{
  "n_layer": 11,
  "d_model": 160,
  "n_experts": 32,
  "experts_per_token": 1,
  "d_expert": 192,
  "d_shared_expert": 0,
  "activation": "swiglu",
  "moe_layers": [1, 2, 3, 4, 5, 6, 7, 8, 9, 10],
  "router_score": "sigmoid",
  "normalize_top_k": false,
  "routed_scale": 1.0,
  "balance_loss": 0.0147,
  "balance_bias": false,
  "scale_expert_input": true,
  "init_std_router": 0.0141,
  "lr_router": 0.000833,
  "vocab_size": 4096,
  "norm": "rmsnorm",
  "norm_eps": 1e-06,
  "tie_embeddings": true,
  "optimizer": "adamw",
  "lr": 0.0025,
  "beta1": 0.9,
  "beta2": 0.95,
  "batch_tokens": [32768, 65536, 131072, 262144],
  "seq_len": 1024,
  "train_tokens": 410800000,
  "steps": 3728,
  "dataset": "wikipedia_en"
}
Below are experts of layer 2 (counted from 0) of a mixture-of-experts language model. Rows are named gate (a neuron's input weights, with its number), up (a neuron's input weights, with its number) and show model dimensions 0-159. Each number is 128 + 24 x the weight over its row's rms, rounded and kept within 0 to 255. Numbers have three digits each.
Before each expert's rows: "mostly gets" lists some tokens that are sent to it at least half of the time; "gets" lists some tokens that make up at least twice as much of what it gets as of all text. This comes from a sample of Wikipedia text that the model never trained on. Tokens count by the router's weight.

# expert 29
mostly gets: "uch", "wer", "New", " co", " himself", "ief"
gets: "9", "8", "ed", " of", " his", "'s"
gate0:129148152099108159157105141176116152097129069157130145121160164120101144144128120151120151094145159155100162122125115111099148120144129083164103119095113157132094123107150138069156103136153128126133127137114117165088136104144114172142101117097136110132162110142138108095128172128104126138121111170145128106154096133172163161155132125183072109136081138148123133145141122085130156121080123144077136118128121127119108153148139123115123126086119156143163141118107079102137121142109130
up0:160107067176119101166172116093140133170124152130112127139125140123138103137156161116085127150112105139150148147103149168161112127110091182153154119120117093108130091131086113142118106156165170112123151133139129127144120143180141105152113098165129137105083137119102127155161129129151110145122144131086102143149163142101090099125130125100134159165158171116142147130099122157103120131125113076137097129147145116140078131108147086117103129168154129125152076111121128107130130132137103
gate1:122132120171110121098128101140147133125107116116113187114111139146082167126106127112098140131143149164187099125106112157105143127103086095122139126143145144121179145096131108118150115083093098094108088154130096130123113146134141148094113139141108114135145115106145148125118140103105103184141126168199162137131141135124153125143125113173150116126138144166065182163160122097132155133157142086132132108108113130152104140121131158130107107133096176134119141135134118135135081106094124
up1:145096090106128150162118118133132159106125145115151060123133126133166106128138144137154126115153100087111173140130127126145093135106150159153172146088107107161084141128135129149108138136157135166124152145113140139138123160115101094140142119136146138151103161146106104123142117118131082099110129135098087135145140134121121104096134151104102159122123115080194080103066159147133107086099129138106090094175144152125153112110115114106142132107168124112117106130138139122061114148146140
gate2:126138099109161154169121125169155122216131182146129119129139130159178167107135089124132133133165130113148129082115132134155125170165146100128155120152100162128117133096155114145158123071144076135119138139156168103128133168150124156160131127143093118129127124137085120108156113147112152114113162121111142159135144114129139104134130122136143125118121150122109118121116092138114122143133137089129154126129149157102135116114108129120112058127076124102092120135138110120123120105062178
up2:133136121121094174139145146141120148135136126139123130155048129092148099130127115127106120128127123168155194113164128152101128093115142129174136134119108141105114173108125123100184098135130145141107143109126102123165148208141133149152113133140137093108109160116130088159133074121119136118119127104156148138146125121093093130110130173153088098113132132114179135163141128175094147099123106146124136099120154098144113104118151149099116128082102158143113095169127129118125139150110120
gate3:128137146094118128097122143138097136120126124141117130166124143176116171093092115120126104106134201107128144214147120156097138121152159105144137146145135113088097142125144124102151142152145102129106127129158124138118149122135095180159130110118130115132115157149119136101141109105169121119115083127100104101166106115118100149128112170113079136132108100120208078109115138136071132136129135124124123119128107129138143080153154102117149111107146140148139125140116099087113127140108080
up3:163135129151100125189123137153102071149116103146133086135102146125145116144159139126128109145111085111079170117156135148120120160157100105110145159136162122147113120120106156102112125122128142095115167119132134135101124137087099145101157097123123099101130120099120113136107121127106163114122114095119151167129153086132130132154152183135137159109161134141146113157126085112096111121139130154140131126130147175106161142161166145103102152156078071137137102122149135138173169131187123
gate4:174057123116180122139158135132126105181133145103134132147108100134128147152120096106109129108132124125158087168093089141140171101156128125126156122163111173136138108130133126142138103117128154126110069114131091140128133117136124136102115172141130172106106102095109155128125089130129121143185125118107115207148162150115148103090072159112137148133155153164139103116134125150062145132133125121148114118134126135114092146102135109140080120144132136119108127125131138143139097095116125
up4:142191144119112096147137137137107144114130103116141118168097138128133131095169164138135131124148148209125148089127124127101088133115129161133094137129125091122126146142101122138137124123129130121131191138101168147158167165131081156182104093149125108136130163133096117142139163119147122130116122091129113076095102086172107112145152112094115108132098114129095142127107148128139104094123136146138135094155135115127163117137140190098156090092126095148149098120126137127110131161119107
gate5:116114122134124131113113144119110172132117065147162114126132159137094101115118132162125157106113109132102135123161149141148101144136117161092138143149134115153103112140142135168050108182116132133130142157093144133130155100138128093115119117144136134149125137128109099148106156173149132183082162103167123117076104138123118130116135148134135122068119170136136074123086178157147115137154091148145091142142146128116145131124134133094138099128134079131101118155104167137165140154112096
up5:144127102124176142152145124152129083138116143101123135123162126101137104135138121120123128113120144132155101134155092126174128123115126123166127118100135110101134104115119086137226157095119106109109131114120156128083136146151107139105183132120108136120133123083114096133138127138175122146146162154132087150145124173138121075159116090124157133158159128114108100144174125116130144094149108123130125149135127130135102170081086139140135128127104176106123136065148090150121118115138179
gate6:160135159135118100117147104119098082169094123164164120102126132106117140163137116125070120110162138113106078130132109147122115152141111116123082138184111152135179104120156155136120090174092134101095185134104148132136118146129137123124134123097139112156161109115130167111160110119147126126175154152130148092122099133144156077099128162148142118134152137111106107108142149116150134128134121131080134150099137152160114124130181142115075139160131125123164115125113096165129147100110089
up6:115138135138095147170125134122205158072124103117125083124134124123139110128103141155139140146100133180087170155132111157136144106102146100120167150105118115122112121135130119071170159118169101130155168136123121183121158126140107112109133126087110150136067102101130085145124120156140181123072146091139091142137101149099115148163155140109120130128102118121098112115107115171117100103115109144146128136126117118140129145132105097130124167115149151150130116117152149112096128156154137
gate7:116084149130102112123105110145157110141126125106145134127102137158137149119107152111129110124130118115150108134121100149121145130132122152102148110154102122123186122145160089125103130108140137088123120145102107145099105130059079144112118112173135107117145105115133112160165115127156111154086146145138169139092111144147161163160146097094145090107112122117081154081099128068159108105170164112114171183132101142154159144115111125137083110118152169124138099167141119133141120133117159
up7:144112118092152121158137111135120128093160138143100112154124112130131141154150078113124130153109137126135153105163150127121093150131131099130140167092100126139122130105137136115105150152098069078157131127125163170132096164107113161157091130121098146154114126146124148111119126118143149129151147114109120148162147125117134070088161159099148142140128128088174105130141171151060114112090122178160058120116153119098113110157173148088145104126120153092114137130114118121129148146138136
gate8:125210148137087169108100093121129147098122123131145158155159136116128134109144147144150129121157142119114131134132148122158122162146150143151086123137080115168142113134128106108136152132123146090143174128110113124122162126106143114151127131103145139134164107120122114113146192147139131111160106164152178029114093163104157103110136111145121072157111129132120152114133109140134112144128114129124131121115124131159124112125156128112151120102080165137150119130163071159117107096106117
up8:142100141120116098142124110169132138147100119148132149151124139173097113107132156101127121121140130103110081147121095151122098179148083132092156144083134122120098148122152125118115087130160144098133110139118124137150138181136150178101083093135122146168117117126111147121142131140090121149129150125111136141121144117126100139100145178078198126127106104130181099158100156128139125079115165136143098138142148124131123172105119086120141093150134131130120088115063105131128132147153158
gate9:152101168110139137114104106138133133071174118131131145098103136125126116107154146173127122113113183155110146121153162125146161103101102118132146131101136173138152109096165146111177126084095089140154116087115094139117174163111099171142133116130142124114121154103110134149091122142123167101111139122122123086155110077124140162116148138144129137101106122132127139124121151177109090106116110195137132182096128103127123145093139106135143117108117155140115113086141132121148154131080110
up9:147116083112144141153171085154127096140137155129138151088122141151179147124151129101138102116158126118167129112101127146121123151173161127090140108099122102133120147151128122131136146157144118114110120132179148139159117128113108145136133142123143124173166129142136155099169118101106153140101162110096070132161136118150098113087109172140114153131141106089177106158087154139075128109119166114103113107134135127142173132118133121115088072091116098133134109118131107089113150153116178
gate10:147103117147170128140150097119114104159148103069111108151105142148127169172132141083132120105135162125185114171096096098112149116107134126087179147120138141156105144115118104158141155117150111123140079125134124124174120138120133121098077164119098145152133130130143124113142089128106108130111111150114069165122149115128153108114112133116142156165132134137164087112119097146103119112157161124118114120143100131155151146086123127133095104115177119116103111112145145110095073124161165
up10:096108132132151119139125145122141128180132134122124160110118144138125118109139140133107129115131108130127097150114087148098165151136121138123136186094140144107171139111139117156103154113154130134141112105159077133129104161091139134108108126128145152144123092117143115140097071138137164181170125133093117207128120169091108134154121167148139107071166112092135120169145116121112125146109157130131092135120112168155110154119140118086132097093128123131142079103088087118109162124167133
gate11:109085185164133086095147101142132129128132093121152114117153120099132162103183089153101118061090145126115141150157130122085155161136121118102131105133107125108120159151149136159119150143138116100139161079126093154118112102125106149118120130104134118102151119116108095108120141148144179120147155144116145158166128140152144090141133122159128117106111101172152137126091139090129121107116126179085145145125109134126108117106148098156099159105111118094167122132120169106123150140093082
up11:135107172133124156148124132159179116078147147135144148102136112172168125088097150189090150182133108109098156092113159129143143139155141128106157118139122130146149150122131144071110102083121141136110127126137107101120118144153070130072138105130120103109132119129161138111093106146120136135076126092159132142145082119149137150136121142150112126147168120153162117107150141151079134083103158110126147150114138158164135146104127134138186109124121098154113145137116098108113152130120137
gate12:139087165123119087130157140123137195103156117109130141175122140135119093110131100109129129098130110139110113101211113133137129114110145159141058123105108100134135127151130144134086086139145160087110126118094123148115143103114126119144124110127155090085110122120149108122110129160138154120115135133132127142115114171123131111131101113109107125115134144100125104147197158097144147127148101167197113146173131101151104129157122138108094136156168140118160145135140177139134103118133099
up12:153107122146163133123129115142137122132132153147148103126131133154166164154155121122083132108160134098137078142135157167172126112190102125112149120178141082121141114135130096146123156171120089104120143107120156090122086108136089138132127144135125118112141171144121143068160152111088130155160137123088108162117137086137165091126100154140118117161098142136158130106107111094114145118132117101129125133132143132168133096111163110119113068131121142122142093140152167122148084125081109

# expert 10
mostly gets: " Championship", " established", " few", " young", " Dutch", " founded"
gets: "-", " The", "The", "al", " March", "|"
gate0:115129104193138126182118175143174102132124124133139159107127121107156126148112141126112102107202148138098125132073150156150125112128103157150151131115183099118148126115109113122142124160134107109096140110127154108109141171092101160107127088150144154160163099105122158131130137147110127136146133057153097123199076103140105128135118146131111076115162131085101154111138164129118101131134150119122132108145137131109136108125138161105085120122145114123132115121141138107109109123148120
up0:124136115073063131121103143139086166120116139140136068118141136114124128103140119085194115108106135173134111170125097095135151127107119137133107116176131086099110125161127107116135143137115105146064150121098129105120146128133130119135095117132151153173134158133118112092133127122207112115127181095131152159096110150105115147176124130118112161096130161118112130106125111147114109097159139181145159119131125140126126125111155119121105122103109129143144086142108109101143103099136132
gate1:135152158132122137125105166141126128169125092122161131156114111161159123140148166133135150152132189135120172104127099108152130081093158094089120124116150111133098132091161096102168138121137171093101143127098159094116131128116107131149118103143135100146140089128126154156160143129100113146111117160103132146125080149128115114145164124127097087150118147074132139119116107131155130125123130151089102120131200164154113137113114133148122097183161137111134107086122143106083111095117123
up1:134119188153119129142126191152092141141122128138088116140091164143113118163136054124138119153131119099090144149096077099112133159115188134151176106123172108132127144126107126090154126116117100099108110126107154137136170095093114139135146110119122117140107142116114102140108116160098126096136153129120119087115073146143120146151132140120139102149124139105117114112135127106173103150140150175106138081160130124130100149143130132093106092129153096178151151112127128140112166146148131
gate2:123156168154098106153122132158139113134131122107139128097120141122125115143098092114157110159088098095083177154096116127097107119165089161118114142147138136099133122078159113086134117126167123114158129143155125139095164135119170098123173117093139159123152115080163144166147172129151117150136110116101093087134117150197092131108118160146111142149128142138152131103114135091133118115100161108116142131089104150129138149163161128151106102142122085156154122101126129136088137106121134
up2:093095091085153147142089109106152104130129154125170143137121147131103155103147107107111138142138145092157113119124113114130159156120166112093140077166100132184144150156114123142120148118095129132121111099154111117110101157130102145109106133113093142123138136134128104158112109162066164123137180096125148156129150091118097136141142136102132124091105088145139105115167120153132110137121117162115073100140187107104130099137147142107108109085165140122129122176100108119126134084136153
gate3:138105115136120097137102110141151122140112097139126117121152177159131117104141122154102121156121113090102161117096152083136150154127110085110127102109135097159114073110118125130150147123113098188101151094064162113167141177189158116097108134144120161113122144124097078165108109122140146088098131142166111129144124148128135118146127071157124175091115123134132141116134139134159175142145097108130156108160152140129123170095119132146143137147097150135116103131125152131141154125130103
up3:138103153091161122115102099159097119156130140122148149129137117111135123159126127076111085116142127103150121134151131135094132173154124102109179148126143139109125140142124147154143104119097081134076098111123143153122123129120124119123137121113129095138130169090152139148165109153124151086073144106111096173114126092188178140147116153133124152133173121130165075108142117133091132144119170119142166166121115139117093113096148133099163134093097122162103121116138155147121109113118180
gate4:159082138140137118143135172137143102156125146122167107124085131098106106082095152112141133094161084102158091139160102144132114149112079152157130108133121143114132122134110118136124078176089160124089136140157114118120152121094123156094162113101152119138145101124118133104115141121132128138132177120121130160135140096173141111145144179152096106112157115109116091145124154145112136103122145132154095145128110165172087190124168111133123095105093145090141134112126163150122131161148115
up4:128122124107110153141159141139162112113102072079085113121157147147146122142143111112072132134140151136151135148108116086150118194122146123142127090149120161142140098111149098129121113153118092151119120103121130111132127152177155125106097113126178104106111171101118108150135138122104156140149091097123092102098113167127154141146073144142170098151134129116130152085123115144140124139129115114107122119170127157158156113096154128118087085109146142140133087077157107124169139121098097
gate5:142100138093107101147110140102143130142135092108119111156140116132173127177146103139116154116127174126144186093108105073123121123158158116058137135108115125150094118103174136147154155156111137129156088127145144125108092091164118139114091156147138124101129117121098153177130133151126069186106111156133117133126102135137133118100137116100196093149123124130149089119110113119097125143142137136115123190144149140155128142084100121123123113106133132128127083125136120115113097115123144
up5:096137138164129120136123103171148108151121170112167144159145155113110144142140140143086079104132172155154170107089095142113105112103126131147162147102100135128118132134109062159127102110097109147129087080139116126124142152139132150110116134144197115138114143078097080144120124166136156145130148152153129137153137153142134168152127108107086093088152131129119111133189119122113116147105117159131115116131137148166111116114154134122138122090140165087116131113091098126104154161132124
gate6:101092140058118175164121150175153098080156094114115122113119143146175152112150128142119136090121118166117124127102152135140121123171149141136133111116102177110121122148130121100151093155128073141130149152101132161129111102128096143193123137097136145143111108166137139122106168116146136112113088107140125152102121146091125105173089160151144149092122120104091103118134123126110100130152125123146142137138116110147134130111117139109123059123086072135148107136123133133158163125129104
up6:119109127128126131141103076149154145068111138112151142090101158155168119131133131095093161093122098135061124146096129135089155126122162123112150113142131127109123155115122156137140134105130116134158124095134099126104135119092140162110125105094119093111164147124112167164139139148143124113138171106110091194184141079184134106146073121139136110092106102116131138149118139117097130110201121143151145132147134131162115159123150135113130124126089106129149140147123128150127131163147126
gate7:162100117153143115173160121116135114169122123134125107101089138150134124172110113082152126128159150103097130136123171149124175149149152143094154157094125133100145123135137108119099142133137120106135106140125129174137146078101112108121091079093130146127160116108129135124125145111124129133168077102150100151136144109167109122146048088080114145190147104118117131101161127109137127113144138132133095115135162156139107137121166138091132133150130162129182120104124155096107096121150120
up7:135124201108100128083107111157145116116133123123159097137174125160133176144143135141141184145151168192156153138098088106129137077089109072134152126173144134124171156107141135159123122096131118118146140097115145127097129130151109136108085126094160123119139136101130143129130103115128134115112169113145133131111129160107120115134154156110120121130145114121138115122130122139096119144121074156111108091099131138149160095132130166110081149108173159114114095119136118149147080111159107
gate8:128128153109141118152184087155128114122102131160117111144101135107147149110121118104100127146123130099100142152141156159131123109135130150144109135131119136105122133155111121141112130102080092123142211166118116165096103086126142129103141157136137137153151134120103111131142135140132112169100147140116129140103104136086122127198158094121167132128085102163117139144172114115185101109183125110152151155116119128189164089159156131150120113134096123171109096110154130137151150117108125
up8:125125083126094137153143105107117125103134140117152131110153111145109113081104151150090143166139100123109184183108087136115112119152147118126143109078123154114152185139115125096108149126184113116097159119119158162117123142102098120111125177103071098152132121111127129126180084114120137135172142099107149100113142135133154124109123121100158153132131154135153147087108118152092131090162171158129131093125144144139164141154148099115159151137132102132104112105127107139124156106167123
gate9:153081167144139091132166135133139132142157121140157166131115146128123121099152084154107167100145119145139142100128170110102156107133130099093160174091144145150101150117110136129095103122115147064104136156140129113095099135077128141126126138110155143097097118161120145157140122144117098151138171164121135140091162125154111128155115117125161089124108121107160112141120140112183147099155143129133153154130154111147101181108173153128134123107140136170134104159142111102092164125159161
up9:087117146130081153115110137161117106126092104119108087086107125120156131139116115125131128134140150101156155153136131136079150121148144074093149105104164136150106127112099148135132129121141111087147142141112181126131106120102134118119134153113168166107100137142094127171157108109104113123181144064105132134137166129119172144110104123097144142130145143150139122128105104147139090110138092146160155088157155129157121095099142157108112105102187121079117105135131126097117102159174123
gate10:091174153153076133134140118135101111136100139115130154130127123119095147129117128094117164100144193163135137151118100096167102114114078137161151126094124108110147141143112108152124163108138144143116178137154116128127168140138120157112092089121158113148131159118087103122095122125137149167100129131092109122159088130127105144134142113120108161132097143110167143129128127147135136124133111159147159138154167118156115130058116156092057126123156138108158106094111154106116149149090126
up10:130111104112167128129136120162148103114116133135140092149131148119169115145142124125122080140189112099112141118122102161170126122177138162112121082091065124103123130133161106147142095118121126129151171141164108130064138138132109092128136084134119130102129111109160110154163105112167129107177111130161135165087124147143170144109151153114136093162144112104134131131131104121088143126129154139114093104152122187092091127130152150123168124137112109139153098162130086116141128116110130
gate11:109093138106083130126085118160130108157148107081130101112100126128139147146120164094107130176131123080160130105114109110103167135159130152120142103132123108114110152126125142136146074108112180100084118135131150147088155148133141105089117100096141129123065153126106143163112124116177150136136147123164147112124093110135106145152132144139123138133125185125154117153160098112081146132113095115144129103099078174172152148098138154103124159150138151120094122137159104125129122158127135
up11:107142100125145093123141082093162147115161120166106131127120133120143142121133176127098098134156052124157143137144124118123121150122091159183140151109148110086148137114132067128159128127118141136129162101174130171101160145089129141130079094096138154140140131118134093143130103137119159150077175097083156168139134150120120128151135113115133158153127126075125151126092118142101143127133114147134119099155155147187133146152148137122140119109126109090115123124125142147160137137132087
gate12:114171149116116113122140154162137127101135109180113148126157143138147180092126071111115152135141131134108120130140127153128123125084057123105116147142155138136129133149160111091123097119106134119128124110124137112102148159104121155088141098120138081147141107105116111082145146124112145173101120117124103158084081175119134121099155140184117113153115141096147137155151104109143110109079105147106136168130114134160155126091158108146142118189086161137110111138134127107116131137096091
up12:093113130128178168161094126141125163132097112131135145089124152124141154137104146138104121091135126105085108123139152179177135122117164128157177079108137121137132123085099099149139133101145159130097119095177133111152156126148091142106110107118152121128163126110098149123147112131178142132144101142125103138169121113135111141114119129138131077145108089114122129060102167128098125091156181134119151116142109130154136152123117118118154096116106115114108099126115073134153154173145107

# expert 6
mostly gets: " read", " songs", " this", "C", "rack", "edy"
gets: "1", "8", "C", "2", "7", " c"
gate0:140121140136106122092100090146083183134143125133133155118134132133168071152118120111124158114068159138101136110123141155099148122097126121105128138085126126129088134092121115138101165118144148075130147135087142132167161145171125097146115119146155117134082175100103094149128079124096071111135178105114135114098159143129130120137121122113128115142115118148128154137119108119129115114179095116147145147137169124130130113089092083145090134131123114149162121149138089178158136117123130
up0:119103151096133134132173161141145135140130068143146113106080180113146125110113125097149154145146124058146142108109142109121125090128072138153098148123095135142141119162164126140147168144084140120156123103102115141146108097122097106125082140137151092125153121147124097110116156114132109147119154130142152140090120159113130140144161161151127112134155126126166134109089115159135105115078160135122127115130147120147093112095142140116139147148115196110195101127143178120114144131107118
gate1:145070094131170148098116109138146111105139153134110122123113115121130119128111137141085108170138158157134114153139139151130118126130118153126144099089105128156111138154145084100151091146162138133108143107144074133124136164110165120118136119171153201133137101181119095149157151094133085155159153132135116154159117149136106109127134127163127129176145106123162103163120141118088130107133129118145155111142089091111109124184141155111131118127113115139110123100108132104146069116147072
up1:139106139141162136151106117144131094082078077090151124101121156139139160166099157132138146147112185145121139130102128062143135098129099134119170111149134113149103096099085118160102149110174178127104072146172111145102147125103139120126132124110162134097153144121097139171137135097099082140134142111102146148116141105124130121122137172125137149109127112086154123102128129117111122133130160159168134118163146109096120162133143102110157115119135143117129095127130151140145082095153150
gate2:108127128100163133129143135158161131156136109105186160161122143128110154132124143157164150108113082161124146146085083141163081119118092118141125130125116167113104148153129098141120107108108136102139117062137130103158144118115133126078153137120109097113127115130131173103138053133131087115172136140115138172103079152153164142142117113123119143086097119099183111134128150119114153139144120100125117135172102136148140128122157124090121123132138167086097120098131146135141106114106141
up2:147115122089118121142138103128103087122143157183135123140145154134134173116116132099115119124160085113127139112143133132118123152128143126153125079156112099156147132106143153136110182119106139093101125127158145155148150142170120157110103114068122090120107139129136170148168159122138130191118149107119120124117120157143095113111200144110157125149171060141131111087122118130154121122156119147106092120106121136142116118153118142127149133131121101134166069154144090097122178101119116
gate3:116203145115089156162120155191141133141122137099123153156118164140115184133130105116131154120113162139115160107140143115152129120123107139123134122092140133155170146152122145092143156100136121149109083099126120128152123134149100150131118177081115133075158154143120110115138043140119162128105115166150154097109112098158147142140173102122135111157115127119097165148091162118103119153104130174136091110153121127124158124145130127105136112111143139162134160095105128120119120123122138
up3:144075097114165134162098119091070167107156126134121091102134156108135085124133140123104158158109135167122120146106160169127158126120107093137128110183121129144088139081100105155134134109137103100117157149122159127111140170132125101152141096112150142134100098152113116084134146104150099164113146123110096158137175169127114111088112159109127141125140138192158162125111154166137139139136128128161131118137089100146147105129103133123137148095134139099101116098097141108125145141134091
gate4:101122146124111135115139111121109144158115131107113087114141151101128147156133110089141158159156122149118147145168099113108126142104152092142130109154093124103116128118121175115190146093125147165170120140128103139147145101109112136130126138091108173123165121118135151132135060153113083106158119101107105120101160140126145139108105139077112121151144152132128112061115103140153128083104144128111144127108183088139108162100149172123114120122166106128142120149140131121117057090128140
up4:185115128102123141131138127151133085140110107130159126136133143141130155137110137136115129084144113147157117107127129108147100165164108183162134152127112160121109174102170100135083135130141128149097110149131116164154118104122108137118076118100158156143115153181146096156129044131143141121087133099149149125191111124150090105085131119101131168115148141116157133138106108138105145128100103144129098109160123154137139099119129133091145115145115146081113105088123124128112177119103123
gate5:098168121096144133121125129118145145107122126120148132130181151097135114120112104136108138104137113151152147149167118107103151126148114134129147126116122155118162166165147142122136163101132149134109068128176148155110149101141093124157120129093128111080169125124126133146121080115084118104109068139136120129125088125114157100132166103099123140112145128113074154101131111138092122125125160190148081158135117156131148122119131132111130118095137106101145118085057116117142174074137130
up5:167068125153125148161118106139130136134151088139123108143127124083156117148131169125103145135147154184133108092081105147118137082123141119126152142133072114108096132090121119151156136139171155101162103119116141154130068124122133123136119125113161110120069140156133093119153086155102113150129138166135122155135120152132105106139117123121164104108116151152145137123146150147184099143151070125132096093132126119113185123114133155112156155133176153110107118111140130128134152126152092
gate6:104142148081144107098130151161141096143098115152145128188147122129145120171113102118147159135118170095121183162140116166082133135160158116109139146099113108097092105144118147143128156135097120156153115098127133134096119132094116085130119105153092134119136086087127149148126102149149125084162108131123110115129119147122141085133115122139162114141133106094116116146134144085145112111122184143084166141130129130135096092161098144134100164117132106140110113148107112140126140127116212
up6:122113122135138171182135105084128118161143088096137095115125135120151082180102086105118126099139133147151131130155127138151100118094141095140135110134123099134174100108099101151153153131148161144079159132143135133129146102133097137087139129086131087141094145076131151134153137120160112140160132144116113149181139136149156102051105153154138146127143134111154130057137090129104146128148131129123111142123163107107115135126152144110112106126125116080146096107165111144104124117137121
gate7:145104126156164122098146167134131115144123126125118101127095166121134124130131146125140102087152140115139121116133078142175087145166149122111140106168135124176114158099095095136175084101122134098150168114168104121110164086126109140078110137140148128142116151130103109127118138129077139146130123162114106119160112096121169143119126116076111109123068155142107126094149145127144151139133100127118091109126109140160181128158124138152126117175069109138123127118176153133164131134146112
up7:177124122098118135119122139119121104098141115150153127130100144080145091109154132173097139075179102141122131137152101124123129130114101118136119113119100151113130150139185105138146114103128111128137138122129149175112146106108124118175135177120122108133114144128131112096146149121134164175086149114111155159118141134131082153146141106150081112122164099071106130149118140131151094164142076126144079133124112141173139097148144129133119139118111134168123108108119149140165198097094101
gate8:123128165143057176098115146189166069136152158074119148149124121089123132148124151133147116133105159111096143133160149147096167116099130120116141151106101118084084079107130141114121103082099119119183098126081123107136109156114140103093106152142145119104117154100109087136135126138116113156149127131121130141131119143143161166167134151172110132138110143121132087139120126069107134114136119122120125130108151167126095142150124100139139133144131151115125143131155169124157112141110109
up8:129141146129130151162098095150077122152093156114159120153085143142162136117148108114122135109105112072150119139162157147128160122094123117112140140113094132113148108100139075131117107115126132104162104169083167108072140122118115140105138099128111116140141152095112089170122145137115163135134119095124164123095065142152117125158149120136140161107112149147119103114148119081174132130153155151123141161132179164135116134080137101126173095157121168116163131127123118138104146109117141
gate9:103119103112134106105144151111119100106154141163081150127131150135131153155098107106131098133145102127190103140107116115137136116130128159125155188085136126126107171155141144164129122118098142145105102154091140109134156137157127124135132120144162092130162143091114132074151093116142131108155187084116126183121117174125142118133156101096147056117131105091111112151129170138102116115109162132154135146116109124126121100119159112131120108111119072129097121153128122159164118116100150
up9:111106158127170098148155098141099117189148087109145118154155149095133136120107142101139137135109116170155077131151150132170132152095132158139126135075111164178114156144122140142093139118150118105089190145118130150115105076136120133099136136120124131152162160163076127120124136140130143144101113162115135165145118125150156113096122095122113135173114141119174133126142129132142144129094109132122115135166120106171135108115143117117116136093100118194159113116122094108112124089160114
gate10:134148151111155157091126149121096153103129127104127149115157105127132126098101103145109155153150184125128140117100114162137124102127134112144127105124095112156119149175175129123185119120181131120152122145117143085112192087133135122189116126102107121121146140142100157094111120098123155085150135161172127143118174135107111111088165151138129117149148089138100140103125106112164120101162156134122113132111139188165153105098163118116134106092120162143125125147117094130115153116107107
up10:135127127056147132111148130108109181120086075151132138130121129114141113166151099129134122073137113104146090108132139124187116102136144071112127098128173151118131106137162127135145158134130096113155146153116160103173177126128120150140091109119134119138123162122109108121102160124130129130136146116130089135111142142115202116099152110112188148118155109128105116122122110120159104151127127135110121136124150104147155131116114157112136086102106117105106052111135110132161126157157103
gate11:087164143126102139144105120157126109137131163112164156142146092165152097183145133127128123145150168157141144136148100106137130133135115071102158127160113169142104125184143139099127127113118142137153156128120144107138121176148120081154119100146123134121147144100107105146110122147161138132163119129132095075146107116103129086180131101097132143199090154113155136115144079102089122105124156145108116117129108125168130110125155170117120123125084120153130126137122102111144091093102142
up11:149146146112165141139154168146113120108104115092120140100110142135116115101142180148144149111118172109132162128170170137096080132152133094160130135078132118127110155124116124116171085109121106155147144095106087182175143131093101090137090143096164118102151129136139110144156127125127135098115152108114153172157120135091153148132116094123083142123157133094143116118117160159160111133116106176154105092137141128139135097110158142107140116120137181117101110126120134094152157127101107
gate12:112144129134118113151160120136096144162139135118108132124149163090180120137172069136112108093128121108116122140136110098117080135129147128122129109124141109120111101161127108138091139142112163141119142096127202135132187124164100103106116121100113146179112143132177117149102134148164153170139117121150135106099100185148168123132085136138120133116137079141101119131148100115147150113146134102083095090119140174128118102101122140131137124122115105112156065102154122144114124160148143
up12:158128088100157096121145093141133100113126097167170112108136143142196144123128144117130160111128119129182220149150146152095115136141142098135142158130106145130128164197129144126141110112124128149115132165147136167130096120138139157077124147151110160093137131137112123131134101120094067094147117139133104157099140119105125092160105153123120117170143138118144110095122137112132113119151138117152152112107093127169164099116164104115109105129121138111120093094136121102134106115120155